Weights of a small mixture-of-experts language model, trained from scratch on English Wikipedia.
Experts: 96 experts in each of 8 layers, 8 picks a token.
Training: 261M tokens, 3989 steps.
Below are experts of layer 2 (counted from 0) of a mixture-of-experts language model. Rows are named router (the router's row for the expert), gate (a neuron's input weights, with its number), up (a neuron's input weights, with its number), down (a neuron's output weights, with its number) and show model dimensions 144-191. Each number is 128 + 24 x the weight over its row's rms, rounded and kept within 0 to 255. Numbers have three digits each.
Before each expert's rows: a language model's description of what the expert responds to; "comes after" lists some tokens at least twice as common just before its tokens as in all text. This comes from a sample of Wikipedia text that the model never trained on. Tokens count by the router's weight.

# expert 8
Description: Paragraph-initial capitals and pieces. First letters or pieces of words opening a sentence or paragraph, such as B in Beside, By, Frank, The, plus word-internal pieces like over, ist.
comes after: "-", "\n", " F", " f", "|", " \""
router:131081099143116067157093165144094086106110105140127106130149083126094138147105142141124129113127169131162117092099143144146119116146131162107128
gate0:154122122125113129128125144133120143113133156109119133152170103070145123113128122141107125113119081162112102101122150072170136152125130161110157
up0:121109156128101124162127108178093151062154135128136102123170097092130111092121159119144109126121121141136110126099100099120112144146140153127137
down0:101116145095167115153073117143150120108121129159167145109134139081163098159157167122157160146131156146129095135135124141084167119155133124154084

# expert 51
Description: Common word stems. Start or end pieces of ordinary prose words, such as con, rep, rel, highest, plus verbs like was, have.
comes after: " h", " and", " the", " to", " in", " m"
router:096102098143133110136105141139145141108110145136129134141089143081116103153100119133113138122135165162115143144088097172129104111101107181111096
gate0:111139119071125124049113103120146123090134137140096119127116147109102127155154119138092109151087128134141158123121149138101113177118143154100119
up0:128110136144130112152113134176113139147112077119119142132109105141106125149173127087132121144123098107087105116092103117113156130095109102137192
down0:138121141131086146129126125111100137150130128139123082126197097129079108125156119110131152138123121119133132118076181157146154117116138122103129

# expert 55
Description: Word-start consonant stems. Second pieces of words after an initial consonant, such as est in testing, k in talk and risk, and stems like dr, str, bl.
comes after: " t", " l", "|", " b", " st", "-"
router:122067113148106112126105142102126136140152103130121097150144127115151145134121132123120167109116124134136138100119109181136098110116110165084091
gate0:117110158166080169129141154100118166174133069156185097149136161125090090137135130120139157145139137120139114118109100150139094147177112114103123
up0:124136132085115153154147101146099119135091164125137141147137115097053123073120090106104071104138123143116129133134070090156142128144114133132096
down0:138144094130106139120132125102146129134162108125138133183152133137096105145121120149121156164162151125132110124095114151138122133141121091061167

# expert 56
Description: Table pipes and line breaks. Pipe column separators and line breaks in wiki tables, especially after numbers or blank cells, plus semicolons and heading == marks.
comes after: ")", ".", "2", "0", "3", "5"
router:166082098157117108135096138125134164148099097149122083108118136101119096137102099128090126111146152105147131110129138143109129091141116143129118
gate0:111112139160155145146154128097144124103143149118175156121138110120090140131123093119093102136148123114102129125112106166144079119128141149115147
up0:151118132193148120130174117108141098133150162128111115116129096146143137142102142100093107130182165136095115132088117166113074111130168150142126
down0:082168151149128146121140133110142120147132164117082159161114104132139120124129167109118111111145136124124139073143115125119153108140140161114121

# expert 40
Description: Letter p and pronouns. Inner p pieces in names like Alps and alpine, sp/Sp starts, and sentence-initial pronouns such as He, Her, His.
comes after: " ", ".", "'", " and", " Al", "g"
router:169097123114142135156086142113100137136106095098126103134101134093095114122141115163096099112121155149138113102103098115184133166095151178091119
gate0:131117153137142116110086144109128115112145118090110141139137135106144120106142117134079126118141151159077132127139093136157128111144139136151077
up0:101087159135166130125127149141126101160156133130127164158132119087126133118077151144112139140121147111128105147121069127163185074121132119107139
down0:159139091113111096134142170118128154144138120134131129135097143136144128120126102124151092110088148163103142127145151154064135128168064078139162

# expert 10
Description: Digits and measurement units. Digits inside years and table figures (e.g. 1990), degree signs in coordinates, unit words like km, ft, fl, and mid-word fragments.
comes after: "1", "-", " m", "2", "3", " w"
router:115137108089111119147145162114109123136138122145128132147149111117123146127138121113100140124125139156122123088125080167170081115115112151107134
gate0:120129100131135111130101148123095124129106115172161142147130121113122147136097157086093084136156125126104142149159127116116113143148151138082095
up0:141123078119144127147136125127148092130118136081095097131126135139132153107176104174163146112109167114141115126121124138123160134098098118180105
down0:123121114150153146146143140165155195124124187133114103091111145097148126128117138134135151123135095115165141109148133110112071104164076142153140

# expert 34
Description: Infobox and list fields. Pieces in structured lists and taxonomy infoboxes, such as dashes before Phylum:, colons, and first-name starts like Dav, Phil, Car.
comes after: "-", " L", ":", " |", " (", " E"
router:143111117127106110143114138143102119105089136111130079147134128077115149124114115117120091091107111120154096080113126125111124160095118144116104
gate0:104136131126145110114104130091140109124115101124092063128065157131108114132131134090109101074121115091135113123153125159105121111132129146177110
up0:104096108108150118132107105151129119111179094149134158090091101150135084149129127150138132114159116156116140122129110143109132184123168123148074
down0:141111161165126106136106123113133096149107122108117123097125125093107134108115125103096095110128099091109127111138124159152144113087133128165178

# expert 38
Description: Year digits and complementizers. The 2 in years like 2020 or 2024, plus that after reporting verbs (revealed that, alleged that) and words like which, it, C.
comes after: " ", "–", "0", " is", "9", " as"
router:117115109119109118131078170129133115106116136144150117125121093113103162152128160164095141088119168125153121111122094149154108100112074101117110
gate0:096093129115113123112140160118117133111134149154114149146121105130108124115165169123106130125151133122130125124124128154104125101110116144108140
up0:091107163122133101149164139151104107117132124129105137109092145143101117133103128114137145102148096129151099108150096122111096102098114122132146
down0:093141109099110112142130109105148154123140169086129130085155145146104144107119131091150106123137104152132125162110145146134115102118129072127129

# expert 5
Description: Table pipes, word starts. Table cell separators at row starts, plus word-initial lowercase fragments like met(res), ch(apters), t(eenage) in sports and media text.
comes after: "\n", "|", " S", ")", " the", " Ch"
router:100108125156124098123090166124103129130131148152149124173148111104057141170136104100116095080104159124132079094083102134167124135092139147125107
gate0:106165130177077119140147147166156127103120137109186121093074149133099154169107151120118155114127094109151119098111126148114175139122102147130132
up0:175123164094144124128147127099124127135141134083092097145201115115162103123086134140135081106101124154102103162111114181082090124084138116145129
down0:145127141141143139182109156125120154129102139167117109152099170132082109120163169123113118127151133163106128148119094103121136118172124131142150

# expert 61
Description: Sentence ends, infobox colons. Full stops ending sentences, colons after infobox field names like Type:, Parent:, Flag:, plus line breaks and decimal points.
comes after: "\n", "'", " F", "==", "f", " f"
router:137127100111108116125116170146080134149068105146094108148137097107121165116105127138124104138111140135110149116104133133132113145126142152127150
gate0:122132133152108093135146141125144095156116109171109114130173187155101147133130127143143131116120133079159121117110148144129086127107139121140122
up0:093100107154110112136130139130122148104160119131145111140117096160161142135136122104089207130152134162126153133133125124117168107139113150122095
down0:121112149094153128178108125109152121141091119176109137113115113095146154098141128138111098115151104116078155153084155141125153146154129123132115

# expert 37
Description: Pro-/pre-/per- word stems. Word-starting and inner stems after p or pro, such as purch in purchased, publ in published, pre, per, Pro, and ue in due.
comes after: " P", " p", " T", ":", " pro", " t"
router:134109153120113113146133172133128133132129110144141115137105119123084144127123117107097124099136104124117124087116132128105096131120106174115097
gate0:123143119078171110120090174161125104115095089129109146117154131101093128098147129130058060126128102112132071121136131122159119136122103151115187
up0:137130123102123126123156101143126117132136111085118136101161122099132135139151149117094084131149083108120152121164101134137119149122133127184117
down0:153166108143122117137118137134113121146123141117108101095128144137170130164141128186095119145117158139115169142107141113073120137137099127119101

# expert 13
Description: Line and cell openers. Tokens starting a line, list item or table cell, such as list hyphens, spaces before scores, In, On, and first letters like S(yrian).
comes after: "\n", " |", "|", "-", ";", " ("
router:080085124148157095125098139141117072104131152143156142139141113109135118153119145106108119102128129123103101080130085112133099140099131132138119
gate0:140109136096161157111146147136118151102142134070121158174127178110084149137176120108123132083152124124142111072145080122136124115130176129122138
up0:136149143169115139127168159138111113118134135154128158137132126172140163137106128117134187080116058131159141140170145112126122128111152127169129
down0:110140121109139140153113079139112091064119119088102104131133160122071064098134108165133126158138166134130096109134157138169100149097156161114115

# expert 26
Description: Capitalized name beginnings. Opening letters of capitalized words, names and headings, such as St, He, Mc, Br, and the e in ==Death==.
comes after: " D", " L", " M", " R", " d", " F"
router:164121113093109111146119140108145090133124126143157130107160103096137119125136108125131107115120119131125137095114097127155133114131116153111164
gate0:144130144139149118109127167084170087105130107127155096107150115120116135129103111118129116090142145116137096114178125131108149126075099131130137
up0:093079118106140175174138115164141142161127170173143078115139111155145148114160153133146163111134117157149120139160150107111085164144130127125121
down0:137119164134167115106129105140140131071095133150134134137120114125129104136143138117115160146079100105087171123141103136138137110119157143112148

# expert 48
Description: Auxiliaries and word starts. Auxiliary verbs and function words like had, has, would, also, from, by, plus word pieces right after article a.
comes after: " |", " d", " D", " a", " r", " N"
router:094071105129170142133127132115127135117085108125153147118113128117130162164116145139136163092142107124156140080112108143146107089118130203152138
gate0:115069149100147144112165136094168144139122122128149147105134138079135143137128127167130133111085128117162172176096138125127169117195157130133153
up0:110169095114151107098105124105204173154144154117146099107127140121166170137148124125105138123092131093115106116120097093133154139125150127147156
down0:206133139086137153159121124106103139114114141103109181122147134151175148158131145142135144150183127114126129182118086099088156132152104126103112

# expert 24
Description: Pronoun I, sentence starters. The pronoun I, sentence-opening words like It, This, These, Roman numerals like II, and leading digits of years and numbers.
comes after: " the", " ", " The", " \"", "The", " G"
router:145086116150133100122091139143100113112149116140135095157088119082068117131147153121085110099136158161136122122100099106131095149146153152102127
gate0:085148129120104122087121118086163121138153120162096156135146118126126129148133139146112110126174092164132102161067167119089106149147118127138124
up0:149144114116127098107106125101091092134142140123167107146134170110085112123127143144094089174072134125113134134102145152107094152155125106133088
down0:128127134135117118105162110156146168120141145162090131072143139148167100139091099061127109119162139134138129120117169121163128110139158166122156

# expert 23
Description: Determiners starting sentences. The, this, its and the at sentence or paragraph starts, especially The after a heading or period.
comes after: ".", "\n", ",", " of", "==", "==="
router:136133129139120127144086158082119093118142081118130125161121099123092098098145111137094155124102106121134117157087113162118132121128157147150073
gate0:117117091147089101153094161184143115111154161149141137141128102128140163158131158147123173117095161149148101136092089128127140136174128145125109
up0:169127162112165124089118139120129117159092116126111096106130179078129139085111118102137094098143143123125144093109138137174126151115128128111139
down0:191142083093121134100158141131145101135068109143158136129106129115119156113130161107086110105152126130116139141101104153142087113129093133113148

# expert 33
Description: Possessive s. The s after an apostrophe in possessives, such as America's, Shiva's, Todd's, plus some other word pieces and table numbers.
comes after: "'", " I", "e", ".", "o", " of"
router:127144116162135112150103147136087142127131136132124115134130135095095122118144101145113101115175125148150086106084123120105096158094111191114113
gate0:132114102134135124137171106112134147111156136185107152101106102139124127139128165130145108139130135142112082123143106110091099138099096161145127
up0:167129136107117107167148145092137110144114157089119135113115134168137168105134133153104131138107124118132123131160112111130130113113090108104153
down0:121122106134127096148159098128162158159155128135159127147180089146119093149132096135149124134089151155129108125131125114138164122102124117103174

# expert 63
Description: Digits in years. Digits inside years and numbers, especially the 0 in 2022 or 2010 in article openings, plus line breaks after headings.
comes after: " ", "2", ",", " (", " =", " pr"
router:106101111124119115133092180110096149144104120117143106128125155088120108146152137088148090124118151142149096152103136130133113116123173147092088
gate0:149139130139163111137107145134142135101116145191127102146112150105145087150176101047124106132151131118162107129110141116118111127129163161096089
up0:104117101106128154151155107140139112141159134110124136112123103141095123068089117199119189093137135140121173132144108142139149120109080129134153
down0:098128130135109141163126116148083143126128137124109148164143124115120150159106101179124121098123146126123090124124109147159125142125153115106126

# expert 39
Description: Second piece after capital. Piece right after an initial consonant piece, in names and words, such as Metal, melodic, Michigan, Cui.
comes after: " M", " m", " C", " c", " B", "m"
router:131098110156133148153083154119128138117151152096147081151103107081136134167120146115130077126105133116130138098100088118126114117133126184093119
gate0:080124132145128104108092111160079094134133147112176110176128110101114124177071104132146118152126156129131138118109106126127119141125101116140107
up0:137137170171134133110068140111134073109130123111138150107147121119125166145176106111128139127064135126123128133143102152148117106089118111120121
down0:165113126131155109133118132163147151114172100116152121169122131149114108153089121171076150110116088142102114131172111093151153100132081127140148

# expert 17
Description: Quotes and titles. Opening quotation marks around song or album titles, heading starts like Track listing, and name starts in lists or tables.
comes after: "\n", "|", "-", " \"", " (", "=="
router:103077115141149088119095143113148078141099105160146110124175116130102167155175130140125126122112164155158094124107122151110109145121123141164106
gate0:112105129124152154126072130153084126123124157141072130113159137122094097120145146098113113113108125112155113139130125147127096127128123152099123
up0:091133128140096128064141133143124133123119125128138123100128140149091145108146133170159169129137154121147135160116143134127130151134107109137110
down0:108087146116133097096134149105136112130138107139149145139157147142126121119134184179164134124116120119118092110156145129131162134141128160149061

# expert 62
Description: Leading number digits. Early digits of years, measurements and vote counts, such as the 1 in 2015, 195 lb, 70.2 percent.
comes after: " ", "9", "0", "1", "–", " ("
router:137109126096119109163127163100084084121099126110096116123127123105135130155138116117090125096147125157128131116081124114129093148109128156098120
gate0:160076077102161118137132135139118121113102148134115164115125127123078168112155071096111107146149125108126117089154130172154140147121138126173144
up0:118099071123114164128157118149112137139165190104154128143140106135131126118138096073132050132142097122142136129150125165179112140151111113116119
down0:148159133119168181109117153122142145165113113132125170194102160125137129065142160122166102091126135107113146063131109145144086127132110118152138

# expert 1
Description: Table cells and endings. Spaces, line breaks, pipes and dashes inside sports and results tables, plus name-ending pieces like -ic, -os, -as in Calici, Campos.
comes after: " |", " C", " c", "c", ";", "C"
router:138094135157137118182117165133111125107079115116157121101119092092142133148122136112108099117116152108126131099130105110127120161078101155125148
gate0:172158135158171107145166172123098131113101096149111105108152133109103177150098103099122162113092166092134158132095131097113152158129153134129060
up0:150149116155116096142133137107131145132113130127136101103131170112137093108125138098126140097151110139193096132121174125149173136156110141166176
down0:133137110097176092154150131151105115126153137118098085105135135112148131131121102124126124139048162086124148148095096141125154098167131095157115